Experts of a small language model.
Size: 16 layers, width 512, vocabulary 32768, 204M parameters.
Experts: 80 experts in each of 16 layers, 80 SwiGLU neurons an expert, 4 picks a token.
Training: a variant of Adam for the experts, 1202M tokens, 9171 steps.
Below are experts of layer 6 (counted from 0) of a mixture-of-experts language model. Rows are named router (the router's row for the expert), down (a neuron's output weights, with its number) and show model dimensions 448-511. Each number is 500 + 25 x the weight over its row's rms, rounded and kept within 0 to 999. Numbers have three digits each.
After each expert's rows: a language model's description of what the expert responds to. This comes from a sample of Wikipedia text that the model never trained on.

# expert 38
router:494535495497520527523516477503500490543496499488522459476502523483500496519491536434498484486463485511469483467469477476528516523517483496504536499507528531520529465522510527506524511515460468
down0:505496478474469451470526540484538458451492490491540483493470514495471527486526501483528477419478443483489531549512508473518466486523533526506527497549512490532522473501521486501444510504503546
down1:471501478459490512536498495455527504480454499474485514515432467479524484519520512530471533490528541521491484480520493502481502484479474512473520477480516488528504518563519465555505490524504482
down2:521491483517459487504491502488487517480527492489532477478575542499534552490492530506505494541522547455501494501517494494507500510453513469494482522467523496520474531503529501511536530459518472
down3:505470542464505535488480509517487497516453471501484524535530512517470485536477477468479482493503522490491487511470505534537530488499522517484519492499520489480495475460480493547484507507455485
down4:470471529494552511485511459481517552554482507509490476497578487527509482475470528462484480534494515489523465514499503473488513515463478474494454549464496503514502486467505523535460483559487509
down5:487496509515517470495515478486509471504495519463504478504507481459528543516476520475463464516527530478503479501495544499511477468492509502426476481482555520553482504519476451520509501491526556
down6:497483490495532462489481500483541481489498502500473500507536468470499508535497503453453453486515481485463498510485517495470523497499478483494474473470558459467480477485510500521465484508504482
down7:473474513503478521493508492502467501518475477470469521531535508529480486502484492501513489506520502523522497523514499519500486482519503497518489514471505489536501502443496492483526494501482485
down8:526515439488474466494527474482493511480553553494522481499503526518514513476509476527500526528478488489521534477516497489494471504505438506476490495512480500503490512514506503504486487482522523
down9:491502485527509455469544517531529471488524502499535501518531469518493479499515488475498477492496459489479523495494471455510517491491450498497486506474503475515501535482535504478492518496578522
down10:517506526481531495523494519468499467502454520507530536528511493520456484553493464500501491502516479461493482510510518523528466489480480495484519492476511520485476495476497502507474483466528488
down11:508497492497524521491507543493524490509510524495529487471414488504520516528494475497488496464511502500512490472484494482506530518497504517477511507507479492527528482559519531502463491502533511
down12:481516505516474490513517519457514486513515534520447522505485513474469506471472486497499466485527534514482491519496486479490516509488550539495476488510522492466491519569516489495535494486446509
down13:519514491482480500504461546506491472488499536515493500493398464456490529493484540498495503485514507531513485463505494461516527499485448490527523472499539512494485462557501543487565517511513493
down14:478505458540490507519533488511502499474522518536515510502507493463508495493482501501470451496515501514492520462491482510480498483479482455500481471480493499496493496573505486469513497477510501
Description: Periods ending sentences or following no. abbreviations, plus articles the, a and an, and section heading ends.

# expert 2
router:480498485474505528532493511503518478532494475431535503494513508494499474534506506529519509538491534514512515562495521438549482497528499548510476557500526533484524442510523487491539521484502504
down0:501500487493509526496499475496543511501516527508590549477505485558511520466514453506487495491492503476537540472500510541539462511505511508476454476464501515505504510479534492534469533522502537
down1:467464542516483480465480520512516461537513503491508475548479524468517491519502491563496501535488478533491434467489520472494521477474523511524486540465479491484474508520472502531498493563526509
down2:469553485515538484501485524541490494498480529484519519535484580476456477460519485467489512483508517470455505541493500511497477513504501473516468536497479542507469505505537455511497527497554502
down3:479503526509488476514502540476487504461483475500551500492457497559512496490505483488523504479468487460502500479511499484502496513458472550509533500485527508512498468506544450490516500518502493
down4:487484529515448509549573505498505498496484475516507510479555564547513504432508483486510528506522531478508485526497466506511449506528524466503514521473503501486538476479479502507483529450519490
down5:493536467431519464444491465499490477473465497532450541470528502479515513497509506480513516478510490499546515521520450514492503492497500502501527476486534491538527521479470516494488502510488517
down6:510512504488523524526488486544511508476482463474489499514498510479530510527451482467496515508527555499498520469498518511487547472496502482448505471483520500484490508455462527477525523547486517
down7:498451463458472510510487490480501530494494509469497474542496466465445497498491480462543534529507524476462511467505532468477472549495485523465525495490499496490492481519552462478502516518512471
down8:488492486510528482451479510480461452508514477507531476503434460465508474533560481487469508511485489497498455531506521511490501520478523480486479472504507501499531478526494459486497492526518480
down9:486504546508485505497504447507499469485458493530504532444531493491511475476494519496475494509521523484515520521488465508506474454488521525462519526506495511490522544503492493531455509487563496
down10:489491486490504512511484547506491490492513488505503511499523516516498523513485496500518499520536520535503460489521506496502528518469500521494465512416476510531510508501484511514465510564459452
down11:525527512525450517499497546517522557483500510514520494516421544460462513508474488518505507522493496525482532496443508495515570483466523533496514504519522460468495471507515470496506468502548439
down12:532530467480477527462461505510528524500515476494454470546459523481485485522464521496497541518523511507430507487496501454499513478491492506467531515491463500488502499507531488477511497483495488
down13:515487494463535521490501496528533492503478553485454509470501461473489510502511508504520539510538518496524499489525501524522504482501471513492458509468495532488540503486521471535451493478504461
down14:536518491482510511463462495511521529497507475512523472524515482489526482510437523497518506493511483491478481488552525484499498499492531473515472529497529522566521516482503479512478472537479551
Description: Pieces of East and South Asian personal names in cast lists, award tables and credits, such as Enli, Soon-shik, Dae-eun.

# expert 56
router:528486495507478512491565497499486530474509447488507508473497497490499455493485492498501499516520495494470515479494497529506514493511543509499481519498509507523510477482473539490515527505475487
down0:486562496516528503571505482496484486541521455491507561514422496485547502514509494451452553482502442516477530520495475541514482488458564520496492488511507441477455516484504510526493507448473528
down1:490519503510450504501512498497504451528498483514510508492466512538514527514505488532506512497506514526475505470546482497473527471490486522493506481498499476526458499511515495488482484475512466
down2:521545544521472512480528452495500476469545511489490533511482528426494508498510549514520550477476468523493515509506504510523507479481526444506475502465491477500507494483463552526463486506473491
down3:482532448514496536458470523509499490558480519504504502495460527507521462507500493424470487490495487477504467501490504529458487522482509493516565521511490501503465522513529512484528475475527519
down4:505491495506493504521518544579414423498510501498496518555523523496502514506503500479487471547522462527515540493484534499493495500483509492481502448503480548484495477489473541470449508492525483
down5:513527501517480510517510494484496509464493494494522504479524514466506486505528472539515447493540490487473522469487543477522517522496498510506489477483492512523516502474483459499499486507528490
down6:477494517494558469515493466525553507471488529532481500458459520506462546515497504501508521495515494515469495535520474470563496528511484491529505526454539519532485523476478528471489489528514481
down7:487516477485481483512506503472481469520544490503484536471504457471526479521506440469514545490503531496504490500489487485503465517504512512463514487496531473503468500493466521465482518472545456
down8:491532447504470475464478489500516490561509544503480496470497499527509497554499463458527541537434496504468520481512534515460496475524490484503468524481462473515482517479520533501472483493530498
down9:498507489518551506493487510455483497482570475519474541502570492528502502483465453450500503472476503541474559497511553516537460533464491462439482513530477485472513530480524503477491510478521486
down10:485492554470497495495502487507498480470514515514487492503487487527494516461528470452485494514502529523481497501511495512529510465568514512473500493473498533519507466529512471509445522489508500
down11:483477504544499499518517468479463504466473516548510523538479537498492497510516505476496519483506503498541507536470537492521490515495516490469468482496483531516495480554516504536470523482499536
down12:514511507521509483531503518511445486502466500510485509484479506497516503505487546524496524490464460552501510489490527505529492503481516541557525485530485475472483461430490518523465487497439467
down13:522465505486501509451475447492506515532531532506481508506476496485559532535502476474436507487511458490541459482521467512486507517523495505527507502504493441542445509514491539524562500511512514
down14:488498505502506467469517471455519508460490476518510511499525499494503465476497493502481438518497487546474521522508486489519523507515523480516489525491491494481501497532528488485538499524503521
Description: Suffix pieces completing a word after its stem, such as -ating, -able, -ure, -ishes, -ed, plus short function words like and, at, against.

# expert 27
router:517489496501496461517506459523488479514507505507480502469507535521488486465509509516473510500467496505528466514450512517514487507530522478473441548498487513526544476497531492464513492476524532
down0:507501485486505511533517458549533510492549498500488512516462494498494509507463456512526514494536478505492507542482536483504508487509531497512470505513533485501519481539477507465476463492496481
down1:498517500488509486487465536503534517463454496516530472463486545504503518501477472481451533508536532470497487505529553473528562540515509514505492507494509506487495511491505484530476499513567510
down2:491498483505533476522465467477513541522503482501456501504518537506508469490556518509478521497487520518488506472530495494491509485465451504507535460492514492475493479496475499502511428493521538
down3:510491519508539518461462487553513481479504522488511446499522492490517508534491483463491508505445494538518449505504548496506541485536526512471459488527468520512474461463496510485512499478483524
down4:494468485511509468511503489538542506469522524508488472463555516499494491503518482473488529496522473489493471491532531495485571504503528490487443488494513516478518467477509522483488516492476525
down5:487462533499529500476514500506513499545464488454487509487497489481454533519490493514518515481497530495558511491483474526522499489522506519516477510527480534472499510491529472502502509531503485
down6:486470519525460459515493511479519475504499515463508487537537498471465485509473471494483529502512466487453487505463501504496521523502521495506481480493497504515508476470500491506498512459434503
down7:521502506480510507477510515456498484481500529556531425525457491547470510536506498486474512544514499509481482496525567527504508507497519480492522525483509460497502525494487491515511518525557481
down8:452487462510522526460500499512499471489483536511490535504517524486537562448539494464503537550512458485515467519502491513551479517499523506492479533472440486493469532489498535500532480511510486
down9:475494460492499509549521489476494479466490465468431532524534515464517520484500471537557508468534479500479515519519488496455485518491502492542468507519518496487535492526479539512482453470475505
down10:457487487526534466531499555512551466509473506477521474501483499484502470508457464476461530507497503483493499489473529500513476466495515512509547492483508505534505492543492516500482563491492488
down11:536507466495476491524522512475449526485493508521521493471512516559482525500524506497474488510476491509542485462517548482515536512523490485520460522504471551489513454522521463511545516504488496
down12:517487492473548516486518513452513497525495478478487472495461470451474481486463484510503472482460524494532516524458448507557510497482497466486509472519479521496478512510481499526543445520507501
down13:508497460514496469520516512519540498491524512474525468486540508459540485511528497491480551478513490485519496485499528484496523502501503529501479488471492503495537466465494520458500492484471531
down14:508430494506551489493470508551486505493532508515489522546500501509494490485485546504481463461507474497512505469463486557544477563542518511512491473503529513507454488522493502478477494513505534
Description: Nouns like event, church and website, and inner pieces of compound names and URLs, such as town-of-gretna, Hämeenl-inn-anväylä and sheep-f-arm-ing.

# expert 62
router:498502504473487493462498527504525451545496493561489503492504496496541538511462515484505513508493496540480505538516493466489485474523517524524544461498518493492503484497480511452542497487509506
down0:479488499469480506490514532508445484490506456537489484466485472452524508454512481463511526502483498501506514469550491507461503492478500510463502550482456489492477503474467493487503491501505516
down1:499545544484482512514505509488478448541495522499521506542459492482467513518467483508499506501503530552524536498511465482476514523578549535436538487491495495499509459517488467480501449508525491
down2:483510476539486485508484510514514450507469514511499494501471545513528493478490486513552508508496458501486508507478477480496488515474471511509478525505482489510498525489480480476501502521499482
down3:499504486516500534523517533479495510505497454479491483490529499503521462507484459474490472473503496492498476539479491502464514471522528484504526452494505485441510473486495470492458472488493545
down4:502498513506497500457492471501495449517510468468484512507549489485545510502521519527523515511476486454489485494490486502479500484488469491507478498524501517488503484492492496494510526462492494
down5:540477515549475509492498529515506493496499521521523529493537529465532464515504513447489547467500500463469476491532498508512485526519482503515516488484522537465526515482528525473516510526518504
down6:474451502519486489521503477493546486520507474486489462451508485511459497490475484470451506490502524499517531508452504491506542491470478502501487513472520475492490431522498468526466520522527463
down7:511495507464510529494533492499498516484519498520495477483517534517489511497525520524492453519524495475521491505501509520488442474510487491500546504535498478499484494497492532470465524523497444
down8:501515530482521509507508538482496510464510509533479517493469572485504500495508529512512468526546510484509474508496485519498499481523495506525548515500497474486517525505502499476500508499507467
down9:492484468533503502512503489496480511469463484565474498440501503489481519469506499513473507479514457510506493496480508507496573530476500501504488479514500500509518507487469521497511494477519494
down10:471472477483504501503524492558536507496502460506489475492482533500488506522489544524471470519478487534484529514508497487541468546486534499512478475498513494483479532461561547504468483504526500
down11:530558495501530506482529498475477496512558503507493527503493496456516504493481502505477471524471525440513484497477505526492520495506464550532484491458480532480473451554471493509505529465501521
down12:521483470477504529506478543527471527482506542520480517511486488540486508482516474508493530486488556508429518523458510465529529497514523526505488486456502525485516471492500449487549498492508495
down13:515509462529499501551554499490506489522490513490474501500532491503507491522536488520467477489534487522493484477491448511493490488505505463488531503571506491428482486492487506473479524497511542
down14:504485492481508467492497513501480525481507519508509507522534508498475515456480484519486481500514478507489481529456518500516521503511486481438541481497478451510525462439504499461537521504464468
Description: Nouns and word endings in geography, industry and biology text, such as species, born, overthrown, grain, plants, industrial, stone.

# expert 4
router:515498501449493487480507552514512473494475527502508463486499526492560489468459478476514456503462543507515537531472493485484515497525528522506512487515513517494545486508490537503523504499469440
down0:504505536497514526493515461454457522516478506484554502500508526483487504532538492462499537485506533501509542467471516547481467484496469492518518495498455497537418533540486556495515506512492463
down1:531512501480545493529514497512514498490480507542500488483533477495466546483515502544476506470522493521496511489511527501500506510469483504525503472510525480487501489491477513524485521479490501
down2:502479520484509469503505492547467493504525522525445495472560463554504557515501470553470521534484474501471475461512519495512519507506500498503496486523477503496483475475498526499493490542494483
down3:509501521513491519480534508475471517500497532477505479442500572496489489505512516465482536534484560479474547513509489492516550473495492503506490497504490490487498479522488533495534534505480493
down4:512488546485486443522486507541479471466496496506459485512504493532489496510482499482489478498504510527471467534522551513517508476509531479455499479498518487455535498470504489481492499452505539
down5:468493516531502516526494519517508527520477491538499497488426519462499494547547512494537523505511542542520498518487515502487488518455490520509524487518452537515481522532489537493544506517524451
down6:528489479460496473469520502466503500514516499463500538491515514480506490453458507481461506479512487522473488506529488528475458520511496495478529492456507512502522569506499525509468524475511529
down7:490516506497489499467525484475525533466520471449456512485496543481515498478494497498525526530520474502511469489439527502531497476517519482507487491522467480486479492519500522537486531496478499
down8:486487470497504509507526481508536486539480509491517477523507537434514470497504510513539499518497493495521505510462473479493491508485543525499479488442474499501518521493504493506527479526499479
down9:516535510505498502533522515485473506487480508492506438476542490519506463491540505544548456509498471506501529452451514491487521535530449501516536519519471506574463489555496486509488515462524494
down10:496483470576511505502483486516486512489452535523468499459519462459483528498523488499525483485494440462490521497529534519490484517496523495516484476521504535506517472489524526513521515529561508
down11:478511515490522477489471488499503485484516519476489493491569477488484529491504513514513530500536497478512484454488519505490489522511497460480527496492492527533503481515497464516493540499522463
down12:469500504502468538509459453528549499482455501496487508482506535484486505500522523519517548536489519524491473468474488493517441526509460495508481509452578494447527514513514537507493529479532454
down13:487475481522501485471483463501521485503539469482470550502541515493557470540464533535549519521468494489503460478509434535466481516504490440483514492495558497464532489513524518464501480450513478
down14:518496477488492488526525518532488460483519488530497478501443469516505522493460497494495503561498479514503445527485510476511507491500486490493504503493486465500496473475517488502497514472526532
Description: Word-final plural and agent suffixes on nouns for groups of people or things, such as historians, officials, students, nymphs, ships.

# expert 36
router:451508479495509497482527490524473471492497510513489461511488519513524517536475521501476463461508522501465533519481483470496462485492488516519513486510527481522481495487477478463538511466501489
down0:515463493506493489457518537487478503502476462517466491519492506465491453489550519484528501480558547493495486518493522544560469461458521491503488459533512521532535441464471497478507494492513498
down1:495530501460489507499515422491516491516500499498533495445524526462493499493465509502507550466502484460506486495474494491510510478492466466515520515503471517497479539498473522496452495484492472
down2:513484517495512483516521488498462492483560441526498469479516502515524471517538503467482479499484496509490529490513473475497490492502499468503506494503511472518468513478456454508499496463479521
down3:504535469514495482501511484480526529494468490512535483504586483470500482476511483512516536504501519518472534500534499520504480525506518464490536486505506498493529542491503473509517536509518467
down4:435507538529531493460542471473518508525514481489511510502441510508513501482516502484514487503479441514486516512496521491484470547510477488498498497466483505483507472530507557513528530536538490
down5:508478494491504522470471456457514496469497513497511500484534470514451485470465474561482500540528488475490537480482516493459515549535516486497528503493491486468496465480499496487531533538472538
down6:517466481498517499505503505467512534458532506514474540483525510518463499504528470508499505464523485468493524459466539518528511495469478499467525516497497511466508477554481490494454513513489504
down7:509491511509526483517523517527473526508512508500526502547480522529487481477509529509474536512498489529510508527494543515452512508496493476494501534498525460486530494503499504522548513506518568
down8:481522532472476517498471537523507472496553507483507476528520498489511527530475452519524480510501523500485502529486461519520515520560458496514502514493482517514447486490519500458471494498495530
down9:503475500479514523551492527521485506519516509463532523483550496494504503523461567514510503483508496507532492512520487500516541524504499492505494489450458510485491518474516509506506486540494516
down10:474480489546480495488474474467491531497470497488483498512466487485507478499492484524535495511484496481498526479543466471483410454471495516500491509527508487509478488493509481488492475494500526
down11:551526495521552498480497550425520511436504483505503544509463541527490477515500478480500470482517510521444515490524514461496485474478504491488527468497487492516518482499494462528494541481474470
down12:466458529476522503455505477496497498536525477493470513535500520502531555521505520487481513487468522510511494508501485506507504515544516482499493450485488484526505480511498486545536468471495505
down13:495489485502463524487468461513477503487490554487482520492455472505456499542513528544496498545522480501500528509484530488534490526495514481484483535479461525531494482482542517496525502503520481
down14:514459483492492497473475459486489507474516498499484522447498483535515486491485474539472529513480504476469515460507515490486546505503540478465480479477482560473496516518503497474508538490484503
Description: Periods after Jr, Sr and Mr, plus States after United, cities such as Cardiff and Liverpool, and country names in sports rosters.

# expert 59
router:517507549482504509500489506470493450477492472512497516476506474473520554505478446513541536497494533486477479536526523467518477522521500517506530467495503525514502510492507508509472512470507466
down0:436507503505489484418519477508480523431514496484496502495497509531514482506477499549477523481508476470492453493513538482516526521497506507500483530524510480486479505520463496497508456473461472
down1:502536473455510500528520443521505510509485492505505508525544498449494512555513503524559532464514459488492498482479530484484524516503514520467491533506534516525489542465506496496541494503444542
down2:474512432534480524501511545500509524535494447542470531506525494515522464500498452492530506452521508517505524508482513501458506463472497473519496516498513506520483499506510523518516485502507525
down3:515493558476508525511480483505505471475485471461488502544519486473490474498560485499469490484528518466511517512537500503483520441491501494474465516494464514467500498462469512481465552468490482
down4:506488563501525523497503479486488505503455521507535511503472564509486506471489538481507529567491533510506500466505455486523522484477511525488442511499444535462489487500556502491532522541520507
down5:535518482479518506526489463512495482468457497483523495529447521472500492513518507495500521552517532480510506511527514470447552479493528517472496504490525475488481478489501510486505506477514514
down6:474501518465481535472496489526530508537478505466530475506503526501516504452500519519490527507480484515470464487515537506494504462524507528497514496536528539466493547463486500475508529503435456
down7:503528528442524470540498491516519476530491545515484535466523536488473488520508523456466498524493525521478513509506527534490497510511512481494452532495497486545515515457500493484525521500548579
down8:515502435491506498512518513515533501503477501502514530490506491443482489533448509506518513483530526488504588454513482462463521489489482506513486482457496494449488464522488498492533499458517510
down9:482518529455504505534485529507434501504523499492492514482458519521504486547483477474542498484489516468443474500472487478521468493476530506468513505488508435486462550505480535506473482554511486
down10:522484511481516510466528509485511493530486519502496496496520495487531531504539474524496482518504486460494522529505499517500507520465528516493453525518484463511477543490506528490539542461458513
down11:515515495465496441513512478505515497535496502513502522481554510483484497527509512476481508496480541524469522516496514518499460522499518484498456495458500508542535521466520517495530483506560570
down12:503504503505494530522524481469495495500470472512501511501518481520516479500473548465473473493500480479539519480472481500500501498473486501483483515481506482489458496481501487516532505479512522
down13:529474490512532529552516516524496500521469558493483478493523498525503546499491479515485507477489480559510521448500500503476515486512506501525489513503492535517488506513476529500507496563492536
down14:486554490524478543473470479496496477474502508519475477507495477514534472485485571511508496500494507481548459517483529490552486478506473502501524499470501487430485511495506486527506548496516494
Description: Action verbs and nouns in TV or film plot summaries, such as phones, led, call, village, plus dashes in credit lists.

# expert 9
router:507489546498505478423454458518445475507466512517519466494505500474495471545516468510503552551488524483542432496454493520508483482486500500488480496502509479509533501494474512515516502492495471
down0:528447457500526503482492491546540481498529438496505493499502455517494488536503499493458525511468509514486473485519505492475473515461512510507530527469509499504495516509488509518461451461512530
down1:503482526491479508479493507507504467499547518489530508544486493433479469487508497510518511534502549492455478492514519552495519479507529485442553541509488480495495501538502484516533471489460493
down2:478503500528518489541517495498512503455498468519504525463461477430463519455502516459455470489540513522467542471518483492476521553543464497532493503518495525501506479493476480486473530512524465
down3:566503530517441559459458467504474482495513512486497491528481497481457507507488495504533508527521454484532492497499453532493502476528498452472475522468471445496502511548492508471506495494467487
down4:531526503460516552505516511478515528492495458468464493442516517499472470469494494484519473479503523495500526523518479469496470512524470522478445455453493541521496466512487476483507470540495541
down5:477445506495552522447474503506479498475515479509539489493497521504522504524499505489519544524499516521489499491484509521521509533488516495519552473486487485514532465444517508469504503489494493
down6:487517506492509485495492482501519468469522486535468492498454511500486541475486505521489481526467525512530494462526499477473489468473512494514548517537493472406505531534470475503487473541469475
down7:543540515447447526510492510459513481483492490489472509476429432489510508461495488491506531545523498465495476506484484500493493470517525492471540477476484477485535475530488513476490498527454516
down8:534487497496531458505487502505446506523531485540531501502469510491494519508506511539450520540441527488530475488492522476509474448441496493494505498511506499502477517472503518518496520530511525
down9:464521500505539525507437538534495546512492464468486517481534522524536530513501479487480541481482498524510534521492516508471491525474477491488450465541476484499471499439519505510520508531483472
down10:494494513508508562535449502507522537503477495531515514537462475513496464508462483470517539472500489503515460508502498563520511539555524521515476501403504537502524487499508500487476521522499526
down11:512554511497480505526503523476498477484496487494513514521472469482502533488477494461509450510540529460497521503510437492474545506498523548505496491495479487443520510575498479520468488523500528
down12:484463476489455496535457491551458524495511537518493482484550503486521510509501491510521477553464484479518476504450544508527532536480506528480446538510519492510497462487528516462531509531498532
down13:470507505559520509493493477516529475486505507482479521494504498514496564499517463501485502464526512513546532477513485482419474508494508529525548460514435491468546530491451505496461506494526511
down14:497497485499526477475509490498515484523542510513460524509476542528506516466490525551504505528520513522533515468491480524506523494513514528507520514537499489435483541520488489519511506505498496
Description: Inner pieces of rare proper names and words, such as Wy-re, Je-u, Rah-u, and "List" opening list-article titles.

# expert 15
router:519491528500517495530483487496512487498542536470514527500495513497537563530531511451450487483498497510514486480475483520541486438509501504518466516500526480502482478498488519460531545512493510
down0:490529510457476535483453450488477507462521477505505470527519468480543467521542515491499497526491509503501519520493521495543485492478481456473448488469476519445510494450536485496510463469547536
down1:498490507528467532505505486525489513488524525506497498512471462529472469499477514514481446458515527463493521487499514439526472461498512474467526476481508489474482476470540492491484481491531530
down2:495517493507539499544501500481499499554480495455545524467521519536488460510517491541493494482487479475482452528571499509476482509488550505491481546517515459481520510463491512503548534560519517
down3:508505477498472501466479514484503548478524526488523509504466490489500459462497517457488469488490515525507474480480499477502492557523476531519510553496444496456508531611474485504450469494513493
down4:487475509504438560498469497512451491531507498484524430531496480542496476509481528497513513524487509485554493492479549511531509477478482543502516487452490546469469487557478521539483488482513519
down5:494499479498519455498476519482509500549459464479484471513515516480478499516467501507466549516513535494503453479509507519510477475509510485504514477485487501483506539465493533481521527530463488
down6:457520495532527543499514517540475459455488543508480470503527501479474493512524509555461505489492464517497511478508466468501508517483486492500508515522523499577483493463484470483510454539494446
down7:473488517505497488470524466510495505499520486485474470487544554472515506538486469502545557502425492514549483515489468487511534552514501488505453513460488478490544483518469497526491522525479527
down8:483497515499526514500483461498479518521483485487484442514513508453438453468500490510533496483516486540534517506493483446503509450530509501475518496495533507421487484516504463493475496504518555
down9:529524538506523506511515478517496471513507513485479480521539461476530540550532462497498460505503444524488458499491502510505506506484494434507473516486489514481511550474523487485475501501555501
down10:501523490515497514486517471480502501487535509492530474522507524472494500506530530478480481508487482485507516455491462524499519538521494471443488516458465487504496525473511521521449493513501522
down11:507471526472479536505479490542463504509524503490508470497524464473497469527504519535473487515491514488519530526527484461522522505462477511521456479458489496477504422482467484550519518481458478
down12:462476512503478524462477524506498503481528519480540480527525536522485480487503495463543467501507529508496534525466533489503523480510497472542483498544516481490549493550489498498489466485493511
down13:494481481498525475520481516495497481536481474491480497502549499495525523487466510513476555540494508477507502495523521541496494500518530525535489477483499507485507534438507541498524518518497503
down14:509493446516493468467507510483485525503530503441497453455525537531514516501467502473537522485508475562500515508531494517463481531507485513530483523541493482498531538544485509505502481505493509
Description: Numbers, cells and words like "district" in election results and statistics tables, with percentages and votes, plus "had" and "Top".

# expert 11
router:485479485508485532452461505511464484489477559540496527522506499514478553509494472488540460488464505500493505507481516501483468494485506480499485476516583522528487515493498520486514506488468477
down0:481475535453515477509481480506483500537491505491560529450514478525472531576513492470517541498521503492523467513493529493522486491536486522513482512490501534529508528479541479520506484542508461
down1:512490520519484521504465462494466512527483513514522521560476501484466524518476498498458509476519491514498513485490491498502545508489550492505472492520513476473489483499558526493506475492501494
down2:527510500509525511525436494541539542550455481457531498509518444559479473544510495476531521469501500492514476553506496525511504494517517491451512470457481498548518545472538497544519514511547518
down3:522465497497519502511488505515522502523453455476515507544497461453476477538466476506507520480514462512555490528490473482444512541508514543494509462488493496526517518502534509479515515516474448
down4:478467481520477438498509450461461462514515443487490525487475482530525460509470522501485499573496520503513486511482498515534519485468539497524492489525486475501536500493498464501475479516481474
down5:420514526494484478511479479461503485454504504530452472527504544462523506457477521505460480472489514508496537475494492506519488497505492528504480556520529486481490473505504488495472496512459515
down6:512517552513527524485509481505453504503506523487501525469513531515479516472524467480503519508466518496520499508515505508463503474468473484495559495490468426508517460479491495518521471527479494
down7:519476500510496462497497519518513475463492508488525502508474450525482499527454481525478521452485485517549528515527487500477508489504506482486492470483515529473473512478538509528557468518479527
down8:547536523508494519466503495519528521555480464488519537492544510499470508501482518488521524526475503505508509501461475501536541514507530462499544496489499488529475486506481484509515527499557522
down9:481467502463489504492517475523519523511517498457494518551499527499478483516512490534510509489538534477531518497463506519509471540495518506515512483509471495516455507476477487511482577520526497
down10:498515500484498481463513503514481488499526523497460514503485555473514508464452518489507468536506506476450537467512500504508483530486493488534525530563502525457506449525489498466451491482459481
down11:487523485484528467460533525506461571490505516501530484510508477486456509523507491515485551519519536487502506508505492488473479530515516510515480513459474543549497520500514491471565438484427456
down12:488506457516486490495487538501489477450478522500475512489508502545519500498476530508479466484481467476493455524491501488537472458468475506508520500482504506520500496478497511519458536520547503
down13:493454502498504518506503492477541479472509502463442529500486476552516507502521526507504466488514474513538502524530494466485493530483527517489544527499489522499497503488483457482514489534473520
down14:506495533487483500513518489498487459510530496495491490475504504515504521536528496532481499474500541473462477502506490473481505483473488446489509518526474464477505443502568464471487476538508514
Description: Tokens in sports results and tables, especially 's after women or men, player-name pieces, table pipes, and numbers with commas.

# expert 58
router:484530536509508479517491509511496513504492475515496475488514510501497458461496441469493501516490488528496506549543532501542477462484453519518483535504513493508530494490492549491511500478506472
down0:494521489490505539536532490538466441552501483519494503514493517495543522498532502519519515496511502511519487527518513566466463542530540463534506489504504512541477496494492478492490510463491516
down1:492513498536488497452506498512474498485472498505498519486520516499564516494517502514538535449467500480476521515487486509503481514529502491502505520525470520494530500503473472514493498484443497
down2:523535542461505450494486540533500479501508469504505481516548501522456513531477436443483461531509510496507510512485473525475525465513472480471490521513554516444482487474530491506483477526524517
down3:462505493501513451507482490505488520501510480543515485445508506512531474487548505509500495491468476532543466505523507488498503488491492472488506479457525471517470525541498555524468506522491559
down4:508497535471488537460520540503460449489510515494535505500469569496504464476501497468454469523490486532474519521505494512549459452504522492480469526474528516478476524444491535462496556518481474
down5:510494515474459540486512480489491489516545465530521444502502428512482546507522495458506464504490461562492476485514493515502497492472477474490501476512501520497481547536506488509505512482528509
down6:501503450477532537528494472525548458481515494541510511519544489473476550491507509459542457524550516507529499460493494504508515443525498512520523501517530489487483524558485470522426478523473514
down7:549479483529487509523505482490482540536484505497503506512519456504509497481515517514492493462507518526531533510501483508551488515508484516499455443478501492505497475464581521510508536478529504
down8:522492512566496483509536499491460461508459493473492516472455505524512461487487497525511509491479505570509491513496515566502480526505506513529481445472527520561516495465505480510512492476542533
down9:521505495493508487498508487530484482528525512520520463517447499499461502521469517404452478449501470484529548503478551498507496489491521479483512477507502513527516454537512492486497478464499491
down10:506527497476471472509494494461486484498542469527506460491487498490460501441489508468478512515550511451500477512525490469478525489465495533465476485483490499503507506560503488508543533528481455
down11:556501506463548519500528503479520530490498512502507521489511491525523488515526505513480545476526480537549511498506482511528505529479534486501462461448512480521480470482529476542528507535510537
down12:487532512474521522565498481524494490428511488482450517475498537502477479483476459514500480518486518512526452487510477504508525483492516559520474483481532501482509485473492472487558526496523468
down13:508512515474480486452474488477497463486533494547518501493448507495508512524470492496526504525491518477468456475518517475478496475476522523500552538507480519494475519610455475505469463512441467
down14:506515465502493479463535554493503471510550513515527484481464473478507547493508509538508531510460507512512460489511511493472518495486504483482503474515464512480477574491490491560490486480457502
Description: Endings of surnames and place names like Falk-land, Bél-ive-au, Beach, plus MF, Dr, and sentence-starting He or She.